Below are experts of layer 8 (counted from 0) of a mixture-of-experts language model. Rows are named router (the router's row for the expert), gate (a neuron's input weights, with its number), up (a neuron's input weights, with its number), down (a neuron's output weights, with its number) and show model dimensions 0-191. Each number is 500 + 25 x the weight over its row's rms, rounded and kept within 0 to 999. Numbers have three digits each.
Before each expert's rows: a language model's description of what the expert responds to; "mostly gets" lists some tokens that are sent to it at least half of the time. This comes from a sample of Wikipedia text that the model never trained on.

# expert 38
What it handles: Name-initial capital pieces. Opening capital letter pieces of names, especially Indian, Arabic and other transliterated ones, such as Bh in Bhupathi, Th, Sh, K.
mostly gets: " Sh", "-B", " K", "-H", " sh", " J"
router:503541475497511479511496504493456481516494524517518520497470488539477520441483503472545548494466482505473477486473470498480503504543515516483514485540493492483514493544512517487487493499550507507494468503476523478527492471541557488509489517506557527483476480516491484485540528548472481510539497469481507506518494494533494498463499520499498522493536472534490515509524473517475491462492488486475466465478513529490514557502523462497525517536521517491531500538493510503500466528485505533514519473478511458532478503513492542438524468494507527467469466566455514470546506511482455527
gate0:512484477514533501502474531495496519487531534503476509525498474531503545551488522477472524544494481543502484508537433482508591525502503490450531491494495511501516505537493505502545528476500516493493531486500511492481447472526471551546492480503483482497510521490556487500509483544491512510505517486473515495470526516459538507502527505508532490484546497476481505478463489513475511492474473493551507506513520516524529537441485488513476537506502449488491498498542481485528477491498514511483563522507505518533495506511494525473521450488502541477478515522483505489500502441469509481
up0:527500485448455501482471466498529502485532468494493510485485469484531505472524548507532513505494502523506501527524495481478502463483518525557487474524486481487513528518537499483502468494481517452495526526453505502510523464497504490479511491537515498459542495487472493460485485523500503493531453514490477490475528512496525490537495498508502450508489499488497519506500500491541488509498451513513520504502497535504472514560497504532497455544449530483460507448503544456518519518416493520546481509478526527486543494524461517443471486528470477480474494493499477524464507476490499467
down0:525520499496541519464492499474470484490520513528471512487518452466471510499501469510497435512491510477508508491489481545531515503510467533472506506477541534449463497493464502463527455448506535526512515511532511470493528493505512502513525515518508508491486507475498483527510499485482495480528503502491512469545480486517496491499564490514499490495495517509485495469517497463498501499520475546522524508517519505495543514505503529545473534500513488463494492506472487507536463526478491552462477516525469506549468524500501470451447494465470560476508477484448494581492529479531478482
gate1:506484478459476483483500502511493476491541469510497489520481504527484484502476507494496531414482481539489502499511510504503488541505496456497509498492510513488509504543493479487506506488526550496485504536487507543490504493490527493490496520482548502517506519515519520458489515499467511492483445481475472480494505486587484504462501531508518501539532453494442451489527478527493503498561517455510453464501504480442494530523453494495491514560493498493492493496493487537501543517507486561550525478484487505536466479523501518501501475467457534512472453501497479487486505482478488516
up1:495484488499500488538567516527521510481500451492513497531528476522442521522517526487487526457479500493466497517506488503539466523457498443515506508494486482536550548505493497512497509495525556438484514491483498505515537509527538504496485535495506485523565497528517512466484498468458476500520483489509491495476526490492495507496487539488530495556534478466505484480524535513508482535526515475546471479499505464525525510491492467521498486538462509477512477506482469478556492528494496521515529501524529503541504460468532523499486507498489553497489516499449494454511531507504452487
down1:485505468480507501484478541491489533498512515516508489491539536511477466498441516497471484502498463495532491504517472473468476520473550482496504483477492455493513470561485501510463521481528501530518500517512536530510526484490533499521493538476502522491467493470514504538524470504483495490437500475491561487492514508529520495498522570546447504524516516515482443464550515528490490511478471491499507497511507490490488516529437534518483504490537496473460504516477458482502493493491485544523557482535454483508500464537465501496485472501511511451473504499497489473460468496476495507
gate2:504516471474488521464435484518492488487491533568517491486458473492493484513471481475500483491530494495474502506487513488527478442530483529495522515502521497485548498458490514499499466526513482499509485482491434544497530503521508495507494484502458501509493506490528474524521503495488529515497505473484514495552442466514530491473513531523500457504521470497502500455500514491482517522512498480448493488508539483468506493503542505525516498514481503513506474493530517495500467569535532551503541488474509499513507519493581477523502518537466479474513476536467464550523487497481449538
up2:476488442505501500499490483467478497513520530490482488543458486504503467480462509479509489512533502476501512495528502491521474511532482552543509504540509508505473539474492463469494511531512515508479465524480486520528439458506465517517502520466508541512473548503486495536513491454488531487491521516507487504514487464496505533499532484535489498478470512488471502490509520486440489546484521481464464516453494513482520530505482490502444495490479510549521481491526503516511488534543546491537496526492531491518544532512552529515516534511447492481507469534452502441513497522465524505
down2:510492497471535477500482516479535470513461502481513512451537470528518498513456450528511510484464486487458492457513510517480494479509525535497468507535469511507523502534480480487512497488487497499498522558499524498561511486527470477542437465462480509503492466472487446489497533527497496547518475522472518506523488510534527464524467486529536529480509544501489535487510505479532488511479504461513527460513483533491518524531496457533545490508481478528514534490511494495454478540533499487549505467498506512532450477470483529470476500505508484470500513488513482513501495526452512525

# expert 9
What it handles: Media work nouns. Nouns naming creative works or media after his, the, a, in biographies, such as film, book, song, album, video game.
mostly gets: " film", " book", " song", " video", " television", " music"
router:487476504493499543487503510496490484480492489500476532520502484465512515536483519577536541514527528495530503513522476517535541516493544490501478518532543508513459501530479501536503505532516497487495489457494477524482538533451495457521520509510512508507483562461495483469486494512517483494486522499546506486539532538462505531506503512551489492481544478452559481524515478507502528503508514516480472511488544488471469501458484473523464496466505530507530502517533513463516482516546464529504503520478493467540524479471476501485517536502494557482516494515480527495496516513443508470
gate2:496488501472504525494487448513514505459458484516548492523481467450527477485498496493502478507491505517509456531497510507480492524438541502481506502503518513487477503502535468487490488580496528469529523508491496544444513547519509478518520499511453524538528545497460496484491507528516473501524508520441521496518520535508521490499520475494501478512513459517482447487516526537541488490485481480448489524558524514470483482469495463496539498508498476481522522504521500468486496489484461517485502505475508539507522512494535509528506455485512523484501495535498487521492505466448428508
up2:535520481552476514474531481472517518515504514508506529478460546482506510507486528516527507489524492482498438492535522520499474452483552523499560483506489511491496473458539438497480445506523531541510537500508458484474507468513510492518527496477489510538478505521492539500517528503496473503501485491476482501505510499529490511494508503484522529457490500553503496482529502480506509488500426474516536533508516485471508519474519504463506531523475526491547489506444491514472497543481508511533547532479555499522487498456491490473529491461466510529509492515512525515540487518479495456
down2:503526455493499507482473528539504526558480470493472466503495519494490498506512533498522484481493524493519536504495476474497563511501506470473511488486518474522491492477477510504473455463537501518523501515488520470499504487502481503466497475423496490486503498498526472506527506475552519443452478494519502527487464497519514476500482531533537480502518503516479491519487533490543537469478523471545543523517484506506532495498534505509529476502489467524461471515493500490552488529482500480520497526497474546500527481520538551493475478422506518516460555464506522482481541513513535511
gate3:489473524513491519505486478548511436512488528455508494491474499475494490484497511505512439562513511534506517498476482489513478482486584548546471509479522477497497492450558501520495506506538509488474512494437463499502494480483483472481496498546533571526510472464489481491514471513496493464489491501503489506522536506498491515482508483529512508523529473487485515487493476482511488490503501505515486535507520525508456484523516463484546488463478500560476449534512520521507516520494455515494526473509500498503530476505490514438507497508489492543493487467509470512468516439496517511
up3:529500492464500486530454528547503534479477494525466498514494478469507516470509487510516503521459497496472524475487514538487479467503497459473496485490472462476505510499511475492486531502521489498518522479452446512494474511493501472485543509458490510528510477492498490469520473554521522538495475448490525464490501542490468483524499482500471524507484532478489517506501472438454556491479461510477493468499531489468466464491481461502501498535505496523496546460498500520513506484449512502510501486485489543489472462508468522543477524460497524466545502533510491468456510544463462519
down3:474464491521527449552500509460502516537485491483496517474468463491531484474450474503480486519463519483502517470521493437481489508487455515531545515501490510479497465501494485479479531510503557550515509540529511487525516460512509513528537515511527570518509529500523447462455576493453496498489506556463519481526515512469443488524520513486502443481491470515511486496536463504496497518490453503487482470502479515517518495478517521477516506524506504517498464526528469478501481488493476519463506506512453500529514469497514502514497503514505465497503468510525500509487497516519500497
gate4:515461480532507486446474494494488496480486483497503521472479436523527490542486491504515447513506494559492523488525489535498541485476523499505504552486520504528484506506495511476493565532478558524497547473517486497468478512456507506477515508484480520496489524451555489491481510513514504508492491498483496452509490512502505510528518472539546522466523455494512474480555463488483501514466510512494504503491520511512495506506462500470498504489484482505494525517500543497485486465518564480500496479470522527499508520520503505515504468563504523511550496492479540546545526511511514578
up4:482507504485535474524503504538511491508500508509507510487528570475505497487525478479430533512480465451529512495471498492535479516507479477491453514507483452501510506525486470510502477467562457473510471501511523479536486513537507530499522461507499462534509516549455549499529505456498487533475511496541497512480498484478511467500500511529444466520482492516492515476502476497500496527471507488506469479498466497517528499541539530500496502491462546496520490523475500503514529492506458507536493509522477504541481487504515491443518528487480478521495455487490445447495489489445491457
down4:528498502473511506558492522523495487490490527500518498490519539509487523479524483487447528486484482483516529507520498475513502480515468483534474485443497527463517539520514480517505507486520472521490502520472509465500517512483457492504474473492521513510549485488484488470557483510470539459476534488482506550499471496508496519487491500445499513484523486504524472539527480492520467450510463493518520502504498503479471527529498453500486451483478557523499486469460469475455483532500458472549522554519542492525493483523492547541480514469459537490524491528516476501523456481525519496

# expert 37
What it handles: Plural and abstract nouns. General nouns, often plurals or suffix pieces, after the or a, such as others, children, representatives, tra-its, policy.
mostly gets: " others", " parts", " areas", " children", " role", " students"
router:496527468455451479477540509491497537486500518474493547517495460499529514483512477458525495515506513482488499519520486494528499525535490481526524475506535544520507540537479471528555514522465496467487465470488462512473507510460487530499551428483511513493516536442488495488480491482464482465506469508473483515508499531475424472495491536537506524484481505501483496524504480471475538470517508515515461498448532544454473490462492495535502492538477478502487463526525520476534486495550482520471496517521506489511494495497534522501501499508465515515476485508494519508541505524492523495
gate2:483522508486510496509499530513519480479553519510533512509512522540515509520518553488510526489467453504485491491485522470523519512536504512535514517512482549508471511468514445550502466511469502502495512492510513500468533498496541496500504489514502522474511485521524481498534501550500511458524515523501493510465511496533506488489528518498467500544497510513515549505478560498498517471475460534520497561486529524493506502491530469548532459510499506507491505510470435499521503511509413532464493540508547538448516481489536490543515491554534464491469509492501480491505510494476514482
up2:501545487469473505465504499483488477476501489497509558496500487489530518474494541507488491505504509518499536524497528487527512464521491483528467460449502524483480560517490483520498456487488526468475471501464457495486552515526544513482469498550544521498503471531534490530532481533498493468484497512497499516470510475550525487528485525498462528551496491533503495483488480503527472514453471529503499519522528497520504523524529434531522534515504515477504536484519487497494532459500477487494486526483529472486508501499485516484566515503487465504474554544502491526447482455500516519
down2:507510551479511474501499474493497535493517503506490561498505499489481509533477464525506497528430481436499504506478489484525563543522458485506460486473530491495537473470490511552477490498468520541488456468503547487491505483489515527487519454527470500440506470538476519493527489501488530513519534532478478486525500509515520474518492529474483484472456502497488462520491503469484488496469505484484509533494491491506495521515489459491464532516531494473472513517512503545537508518539472498495497528447481455502502486487479515500536492504500499466514540503516457443526453507483488519
gate3:474528495478484485491508502462484477496559515493551468444467510500518499517507500481507485514502491521468540509505502481504474524521516490508469503494515466507455471462470514472546510509490505495503501499510547496479506538506478479489519528511472480511511491488519528526554485523508460525525444491465527523510503485465490492495498453515490481520500513472491547457490459440509537527505535486502489511471470534453489506490504529502466462537499500514515515467487519479559473571529492536510514469489494491528500460476502507464458488474479474475524498455468502482460497469474475535
up3:505524520501452492521501549514547486517519519495533471484434485512512506523493495506518510487493475512463521481478547532500459483526538530518491488495547482513470476502464475521517459472524540570532515519510497480489532496545511467483521510546512485531509509484508503537514486504497509467523458482455491538493506509482514430496558494461519499532514519485492535524472491519510484544487554499489487493518529507486510500465530487520466463520530502473520510485483491509516497553517512503504492493495523493495496485478494492493517450490488470461489502488506478492497440525452449520
down3:517489510507518521516534505497509515497511526501473479551473502502494515525520519463521511507558522488506537507532495501528487546453489510572502487507480510501521504496525450484482525532517522493437489502530512494518491484495439462544464530495486511473488494502504472501498481477490453512469507482528460470521461508530486517483491460548521467502463490498480485458501491477534504492499476544512493515491487505497469465505501499517492527510509480494508498464531525480456482485503485563519537480496545516512507485487510498518545501526494486520458540496492493547513572555524487449
gate4:514462505479462513490526481557492525518502498483500532516519497496520512502518505491521485463502504500533446527511554501561487555533490510466505507478532477505537555482545518533498497492478509470496527446521515485534491549482498521460513468504492524471479522477519511496489544487459461472525519535490485508529496509491489526461542496479514513515478477493466547487555474477477500485511504515514530473493471541518481493500484526529497444516501498502498543499489517489554458474501436504534533514508507481459504496501496523551511545483492521488488491533497494509477501538491482502
up4:505494494486529468559521501517489508526486406524489493494474526517467500519501510507481489510478501470497523445515476510457495473487491508507489524474439496546464483480469499486520448493487499490474481510513480534475498475559478456527516490507491498497497516508531509466477480484530505484457486495546503506476488438517507500493496498500458490523534517527535419541498464490500526523536543521543532499530462471486531501485531518554506547490494499470469493507478521470492450488505486500490489518499471517480519487493518496490506526510499492489470548504493492530506497477465518500
down4:532488526510546492510528492482510481498523501522468492484530508520513506532485527531529498479517506508495485564514510494527510526518485475431497517500513504491487533474526505487468515485515511503554529505497484532511515569449474527474480464518474514471471485533482504468488538520521511564492515485472512499501532507490517456472504525482493527440520475513449536508458476489480484448508527499500481456447529543472487481499502536497504485514522504514519478536521474526500498511503522463555498525485526460512492502534460502467512478435492517517507477494488499520507481536497515518

# expert 32
What it handles: Directional place words. Compass and geographic modifiers that begin place or organization names, such as South, North, West End, New York, United States, Air.
mostly gets: " South", " North", " West", " north", " Air", " road"
router:528500544478510490546469514527492497513484485508521526482469468496479497466520524472505501517540455508496525515507498500486438480471514529527503471510497505501518505494484501497490545497582516531491483504507519483510513507470479514487496461498516486514499479488463524518484479528477489526493538537496505501518513555506492511489506487499512535462474463488475467537497477505516540498532539542502538502492556497463558481523519488493518529520484540501520442497496493520517435507472515538469548484466539448525526545504488501493490493476485516498523522533486448498511490499504439478
gate1:508522518482531473527509510479472533484565514496490491513494459520474476492503531514488498526504478538437501471488497505503446494478569532551486491460517506509492495522496524459494567540468495455524476490463472479494457489500445502518500477509505492503519515489522515500509512516503510472537532491537458486531530488503498495479467479509525497488489500484497516514493480514495463519515485522461506481484500504488545470474486486505514502489508502514520473473511510526477455459485444501508509425474558509551485521524490509464505504492492537515539504474518454542462503490507488511
up1:449495505509519513486505481556516523549481507497478475501516502468506468528507472494509527452489483482540539551488490498487512473495479522464520517501528493475555499533510474541506493468486517520463502513492530519489520521533529483465499481482514489503482472514506491512537499484488501465476542502483550487514467498486515573518531498495472488579506510508500498520478545541553481509531494478523518537508487479474481507494461528520516476517488474510506485522469508488494452530525529496509483561489500509488522522495545504482527504452459466458458494495491469514501509532491478461
down1:474484498509467450534482462504525501523505490498443508543491531509495469501467505460522508513499510464497483502461528520529518457526510495486508465509488543482502518564535505496528474493480521489457545525575526513484530464509487483509497504469486492492482516498498522489489525495493519551453489516517482509509503508506506530495497446519470533519495486474510490462495484493481482508449495527444477483481494465505466524477458483497483533520492484563509516434478480498469499500516496522486472515506520535527474505486511491537483551484520522468515536528471516479475510467529462494
gate2:518490533545526492497523488535474485496484536561499507507460508479499517502497461504521462533506558490480497508455499503478471482482511480478538508496536546450506550506551519487483525507525518509469514516486485494530503510516486488526543526483508519534502508501504465532532521494458514490500495542549481475502511492456532536509497507503515507547516528516490484484487511491508516476542489468482526502540529464482539515478531505463523487512515477443493442516489481515496490508486539550478509512478540461551507484508509523508503453481537472502500487500538470476561523510497508500
up2:465521501459502499478468471490493428493470521440493523465483494496468490479496506530476516499495478472486519473540510528486481495499485506492476503519486520531503524540460502519472473526540467483535472511525508473462502511505499505530467538491504466533514464527532500509484446475519509469514495474528504511442453470521474492514458482571513543468558463528518477512500492506482502480505525479496481476514502479458475451550491511533503550520517502484477484509496503493534524538535508522491502503474480482515542491506476504511512568497514484461497499493482486488494495505538511494
down2:559491518513501536545495501525517530528523521514530523478534482512497518469520479495489510541495510503541540481480501508566472534522471528523485462493528503487506504493477508480522539530465483497494505532489512480485503495518501531481494488497472498485488430524490493490479541479481452515507497491495471472436531511567514532487534499487504539506510488472486530527525500484486512506509488464489544482512514495442497472499475543502525524509483521464522492470526477513472439464517511531505494503560473458507475532528513541541468477492492519516496507487494500481483530531448495501
gate3:537490512552485498471518499516495512499493507461518498518523491525506508498481501519473514525507494466506501488507511457535484521515538495495522503481504516481505481491525498513503542513507469491540515494505546492434474521495456500460541502492514556551482503495454463486486493469516550500457479516461492457547491556497493523526561500518468561508528500534482490487470480534513499479518524529496547519452568505497486515501493473515476495546483512474523499475479485486502495499496519459509522473501520496496445560528510521509515547467505468515526502507470512523467494507512511485
up3:482465523532505485463501533550520505482503489514506497489536486532492528500465519489432508499479460470494502540521492482511489495564515494511495531518439472505509476494505513518473540517455496511527502463499537472485503495516446504493524523503541525532480502498492481499504502483543531469506523510485482444502497529488505484537522473511482535521515536517467543444514443516525497475548555504496556460474555490510495500503510484477477527495465512483529512507506491510490479497522519463514500472476503515492468541518492486497525516473478497506506500489466506480454546510516510447
down3:498450453536458556483477500508521520502531485473539474505532515446490497486499521511488501512474490479450510520527524504494539497506480471491483528489514528491495476518601557490493479515488525437529515540448496473483528484446514541503511495525507487501542542513532480543510503487509464484528489503498495481525483486499524473502513545516455478474486497487542476497497530547501503520513514531523505503497537510480503519530470558514477507508523497507505471517502508518544505529517500477503503528510535501520492482497531488499488500496523467513438485504460483489499483528498478485

# expert 4
What it handles: Biology word pieces. Word pieces and nouns in biology and taxonomy text, such as genus suffixes idae, -us, -is, and words like species, protein, cell.
mostly gets: "idae", " mon", "Species", " Phylum", " species", " protein"
router:490508487448514513459463531496468525468523482500488485515514506453524481540479486546481513503521492477496475534493519519450458538484517532518440539496496494561530496525505494518513489485493510495513511514523534466504508487472552495496481452523496535495523481493482490521511493500483502457460502472529517480481459511541513527515509510502498542545513526515505520460495488514485513471535508500556520502509517495537508500480499531461436459541557482500493494493502498530519440477501514504524486507524518535570551502493514493535517524526488480519484507481497528481491523512511529506
gate2:509491503521476494506518487496473469503466509468528491494561499517497467492507518487467503477536498488544501502505486490511482517458526502486481478508528519498515489492514477473492528498550532527483531503504479479520506486475476453516528459486492519519520483490489525522509489507512524499470494459521485544504462544463471475534502513537461483540487485502493578489491490524561544497526498473488526488464562481506565491475502492523500493517526503512494484494500486512503468462519500530501486543435538497502532561497518499518508545471490568486527512492509450523496529501522464505
up2:491479531534493540522492491473499483501537498478487544539513488520469483550540504502507491490517515505458508503511496504492518512525471528518486543500484484468533496457492531491507442508498492518534502468459490418478513507556476434497502539495496487496445531531541484553466476487484505461517476479519501505502514477506493513531504532515530474498522489518484461518496539497489489522525468456494467533492505500505483475519535531439494503487519495524513514477481487471504539497509511493474458506477490498474481497511488526513517534476551475523466478479501541509502509505445546480
down2:533502490463506506557523471484525523478541488524456519489482478487515542532562453526488530480499475452467521495496477495455506475515504505483471479497458513518546445439488491500518522537487519485517508463489516519498490524483512517501534522507528531480511497485502461513488522498502488495522483490486530525520488574518445488462488525516552513469496486549442518480528522458469483470480483508496501528488493483515474512462518494475520489499514472520528521512503515486495534477506502451503477477458479471482503507479492516508472542484495513474503497505488547557508486499475480502
gate3:504525466511494521500503535582470502480490469507480500528532524507492519530504513526490521499502448514528497499490491501479487523532473471469455504501511456490509508500542500507492490517478548493553479470531491465510508465531462457471518448485474478487519515466496482515503495506479554479491487495494511521491482477493458466515472484499510516498513557541491542503518522483490562500507488478534498486475490524492511489513434535468505453523494495445487470462466489482513471495534486492526465549510502523492488453476501494510473501507461494512479507482458471500549460523523491500
up3:495524459488501515467472459513528484487513538549494511501507477481472509541449494523487503567503523519514531479479451520488523466522500509487486535505480496501560514527551511503452484520481502467524502481500508478481473565578478482528485493510479496516494512489523506503494484522493508486487512490512479466502523507511527533500476540487506474476492466537549513524511498522507537497513501510481499502496546458529513519498523507497495478488493514492510532540534469512497493498533505493435479464483507464496474518489496483477488484505545467484474515469538529489449560457493541476
down3:462480482523539504489463490518487489533488482547514490524448482501495477512544509480519500439512533520515503477542507473500493542476497472494481519495513497541514462477498519478477519535499529542489492544467506475524503531518505452491502503473532491473450516493521467499527510515529516501479567472455527506491521513508497476523472522511535513493524524543474499522560538544497502478511529471508499493483485447488538512479479513537541485500503498514501463490482491469474489538516551458526522455478489518474503473482498517498514511550511498490527519510451496519557496500496497526
gate4:519520484500492532497511472554503464468538510491524489478482510473546510487530467542524494518508470560493545501489510471481499527489469489451404490498514513523484515509478486502508477513516461515497478504509484455524490507513506495489537504488523535511507512513496519494547485461428540478521484530510532515485479516523489454521491460453531525499500538520497511454518471515481526498499500526545473497527481531518515475515486463555496470508510479486486476495526503502519463488500468526496473514512530496492483516484468531554462508491509492508533500463459476519501522528514526476
up4:484517483507485497542496513497483485492506496472527521482472505507507497490509524521514541504495461472521505503468480463526465528516472479507471510516510524517502509538488523490552493497489485484466496484482504509495492514494496505521491512525527513552514522543468502497505469506484489445490487498479547492497506464497500490528499483516466503537487485545441517493463503500495483494521484500544503525531460532445527477479530461495504477536473476477519513470492484499519478510534480490538525481537556511518541502516442530558427530489455527496510522489480462461462474499495572462
down4:541532464526456486521458502504492491516496470507467511497516567467510509534522504491524503510533492487484505471499492502516464524514475489541504515494468425504503493466504517513485502500507520501448497475476485551504504533539512516516518487518533485495500503483471480485537525484491499477505478503513518481507511544492495526495474506498533456503473525486488534503519453484538563467546467490505505470491515527468434492473487539493453518464503470508486524474540457539506477490543517537490533501515463496556499471489491483495462470519485478530501517517509545480467516506522531478

# expert 20
What it handles: Table headers and subheadings. Table cell pipes and column-header words in sports, election and chart tables, such as Apps, Votes, Pts, Singles, plus === subheading markers.
mostly gets: " Candidate", " Apps", " Singles", " Albums", " JPL", " Swing"
router:500500487519552538463470510510532532505497520490473496522498531468453520513528538536521483506501525513508504457511540500517485494465487488515531509460531473489529478499539469468470535492498484456446523542529519506462504473505454477490486529508509482537537500474529469530506546502523497515492523521479482528525508528542489499500511510533470500480475526542490498509485475499547504525524484495490489480528474533478469460507507514462492487495516495522448515503508461533492530485538513479479524455506483505486456467478484475507500549451506520468471506454474489536471525473539514497
gate2:550505510483533492522474551506504527519500497479501483548533536505457526489456499459492485490503525492475475494480525489496510469484499487471531444459482493528520503490509517522485473487488494509483467495486529488479477543513502463494519540469538486537499506489520498540522493488488497485470487521514488497462529502477495482470463522474495475485506486528494466468516474492467489486548469540506468465536524501474541481486458547522413486492476559520484534505488484516516494525484519500536482478530510501493530491530456521526538511504478526510532500497478553535491526460522525476
up2:567481481442517516515479472492496518487500502495472522489470492461496531543534463498505456498522479512522497519519472532500481478482502515479467526479533458551481488511491512505479504516521546488500470499493480457525464462490479507512518502509497454455499486492500570487511483497526518532489505503578555476485475518525551520495517509503512509500482496504536502502488456513503505455478483525505503459473478512495496516499479458509492487486539521521527473493450502569519454497534521488466523498524505490518484496468504484513497522509486488549471455482496468525518525466520493467
down2:505476521468530529511485503509510461483474495484463472529508531498489534485500498517499526531519461514528515503476510459503479511433512567540516491486484474506501524510526488514491440520514499517509489522521501550441551497491496498479468476478497473520491505538492511492514567511524469528514520471483505500473502490471491463474470537472518477481510537507474517519527471473483528529539535501539541543466488509497497511502523468470475500481501508523484542511471468538495545502510547485481503506491483547492467499505503480526508523522534548480521511498498522527530504439544505497
gate3:506472487494504538481539477476461500508533475497485522532491463491514460531547486507527507463518517475514492497502544516481493579449505485516506510520499465476468470537482481485496486488529529525473502506491496478450497465516498501485534502470496492504528491459534496506513472539497471490468491484489499495535495516496487535500454498498526491517510513516466468466510473549490513506480498524512463473558504527462482428487530508479488465509531464491516533540493505422527515505503485439470497514503471527474496530519509522501495556519511492524515474483513514506496536520522530493
up3:532534523488470449504483535544526504429447503498492522503516472492476514494460525489464507512518494465523484518511514513489504516507506509449477510468484498490515561469512483476477468526522503540505500500502516493510506467470503509494515484517483500496514473535475500495484549495528473551555470477515529440543461504495512488510474535526498504495498462478517492531550568495492464496542482488491475542489507452530517500514528497521506510549466541469479482526491499513498531504457506549528491494512472508483478487521489505506505450509519483474521520529486498500490509445494483486
down3:458512481465496485513533482471492484515514484514495486511531497498521514483488495494475483466507486534500496450521456528501526521495495454534439478507536531512508508530486536431535480461534534478481487496448468498481506464445481520507469523495515505516507460488482511509516501500457537451482499515514511448491469477481541490502477488492530503492475487484471491514505490532503531518499488509505488469512503521496521533502487541503484472515485503539497447522505468453494464505489513515526503573515499543545513506548483474470492514548469527459494487499540514532516470509510523478
gate4:528540459505484496463500516475487500469474477523513477500437529504440507517493504530520471484519530503481514478528470538503496485518499474509527505477512466520524485494527539498531504552539500520458533494488488478468518486509483511503532539521488522499502506445543523476493453538483563500543526522541473513536488521521441531487529517523481523492486513520483525485475513484521497468479524494530480498506509529537506502537477526527506509526499484520468502537462517447521499532484491534511471454511524507498505536502495471479492527501475459503492509487514489582522484489486505504
up4:495533491514451496470501501543496505487513505486512459484498492471464518497493512511543506477493507541465506495506496472494513478483501505465502511483481478500505462510489501544467492509530499479492514502461451499525491506508524470512525531524510534467533487474527500446515487510513526453530522511477464504525487494521494540533477487498502504523506503484463485441505531498546487440460498498480469444492571553570520484509458506518487540518449522486469515533477532460502496512543508530535506494531502486478505526542488478481535494483479493504497484488497524549484456490475507518
down4:526532467478513509482490510476496491533511501480479437471486489531496501515498516519479538505495492495493513534518491542493476492521486473489509540505469493483520509517536498535580502517484511509488533529517480533539485529500460534545477497492506509524438499511444519482443506534491490549527533499511479501456505453478502450511485509538523473510484532489442471472447502526537478493475509500474508483443525513513505514514487485485502502492482483498502510517483500481505476518447500470523538505475462467507518531510507526474497535507478486503515543490476514510481484556502445501

# expert 17
What it handles: Adjectives and quantifiers. Adjectives and quantity words before nouns, including their suffix pieces, such as new, several, various, large, conven-ient, rob-ust.
mostly gets: " new", " several", " various", " many", " small", " some"
router:518512507515470513471506499496496475459497473489532516459489461515522493463526490517494508519545503469531503470520500533498474509500481500524528476466526556490517471496470551521541481524564495472518515541476486512506504501480490503485492489522478474464513516482508476504507495513499527496510472518525492533535485499489460525518499514543515489485486463501479488526504482528445472477457479494469507544472527459458514526550475482510468507572495492500541448480480446534478518483493500529469455509500482550507510512464491467521502463470529505518536477496505462492465498502499484459
gate1:505494476567496470512489495562537482490479443522519512505461529506485466495512527510472461530490497486480494514487472482480494504514526498496482499470501508484501472513523511537480497523506498497522460496550509478492537554492461509529477469463450510480483520493508453460462491504467566468515492500523487495528487506512501527531478478531466486516514521460459470487472481479475529480469489444498495469477519536457550496515505487524526468525487503518511527527484538547478520491509520500508497447513511462547484470487489474482470518505520473550492487492506527483520504488494535487
up1:500506527529477480560512508515476426486493513531492515488473514528487502483523526515481473516444490544488510509495492505451500510481530476476466481473486495492477474508511529542472464532483484498528462472568535500468530533506500523536463483466469510495513549505498486487511469509472513540474460456523444522488513517498542516522487469489490506534530508505475518498476491514484538513500517458466501487460530490508511483494509507518445488512435498532501494512497514530480509488506493536509506500505482491493505475477456479480468498507451467537553548484523517483502495501518517477
down1:522486505472466505463528546461521490550482568519499520480522497519473462496523505480496505508507450488538489500504473525506488528492515489525495516509512475511536523477506501481450546477522496486526540506469470501479481535507494456504522504546483500505512444492499524526532502473514533502501470548545513493510484511528564511438509488473500505477499511474487491532508496466502487479500469528498512470478495510472546484492556524477464556501516486512492501513514515478529513547501522529474498473485474561482535499454517465464491520531487521495495524465454477507491505484513507515
gate2:510521530478493508498484478436473513472523499516545492498497502493517472523519502491498522502525471510527500510515494529509465464520465540512499492525517505473471516532556540470537495531496565453445516495455518485529497502536485481505483541537500467533542474499520530500484480549556498521507528502540514529498501480517470500530489493510468503503497492504500533464467487498537517467473484552514534484521491498499500524500556459484513519492490527471461465452493540482526490523496499496498487533508502542487503549487469465525509472516486537565491507495499503526497490487519483482
up2:503500506546500486503571517542449490544500541493528502522481468511484498499491476505480480504471509515480487507533487498524544523461501514472498525503450502516516505485540508522478509443481481458529468480517476479494515526505522536481485463466501506485496519519501505510504481528469499530503495496481505493483513519506506506502502538534527511498503530524509454478451516446460431490506466467493458533504511477536491456517494511535516529513503478499526495537523494484462522475490516518497533481527550488476489462503483483482466476502501522435557463479528540498496518524474534536
down2:549500461583540458514516480499510528563447498483501526528511512538511478518517509544484458521468478471471487478475489488502460498484520536469503550501513518514500492470503477500549554525489485522513506520483487468463454483521535470484547504489547480482504480507463492498503488504490506486500491478447487505478497538490497468544522509502500507499445497508508540517499485496509481534488473444447465488498489547527482489499508467512516495510504495474499494459489486492468504485506490524521556503545512512460476511514532500505504542507506476517490476527528493466490499502529508517
gate3:527479516499508495508531516526501498471516538505551480545460505491483518504534472548490511542484498508478498479532548488514479441515515517492530509518467523489505476496490538497543513498487519476488476512471542546528514527438488471508535525497472477473508534487508472508549485488521524492512466556520487462475520495502494521484523497497534515526495490480493499488495510501495526458488502511506496514510533511557506512475545510505502479540493491468531459497547526543510504540482495487510440503520505516533526496438487475435467508452471502516513488472489498543511499510456516499
up3:509538518476469516482542517481557487448465501499537496517525453491515525527510492496503507547475496538523492495527540545483524483513553516490467496527505529487481509488459512452522516497513509479530519488505473492534490502443506469484488491516511533490477515489476534523467478476482473505541491485529522533511500458462471535506489498494484512483511524487563456460450515487518492522498502529481534529486434531526504481490499470508512513485494456470495496513485502526480530517509497476498503534511510508515501533482534536493488496544480566518517470497479486437485510481505469504
down3:469504514557466455514524517521494497534534500507471523515480528484466477545511476457563496532475522500508492482508547463526524469529497467544536495487487463503515465517504526514483520501552508475487503482524488496513469487511493540502503493469556520466442471509470528473487456498537515470452516499495489532535495529490491461528522521479501508502543488497495497515534505550485555506509498500548516498512458467503489520484526475446510464508500524543506489520514467489479493519500486481519495489526507483474492516515527532487517466497559470511515494523482481478492468505485528486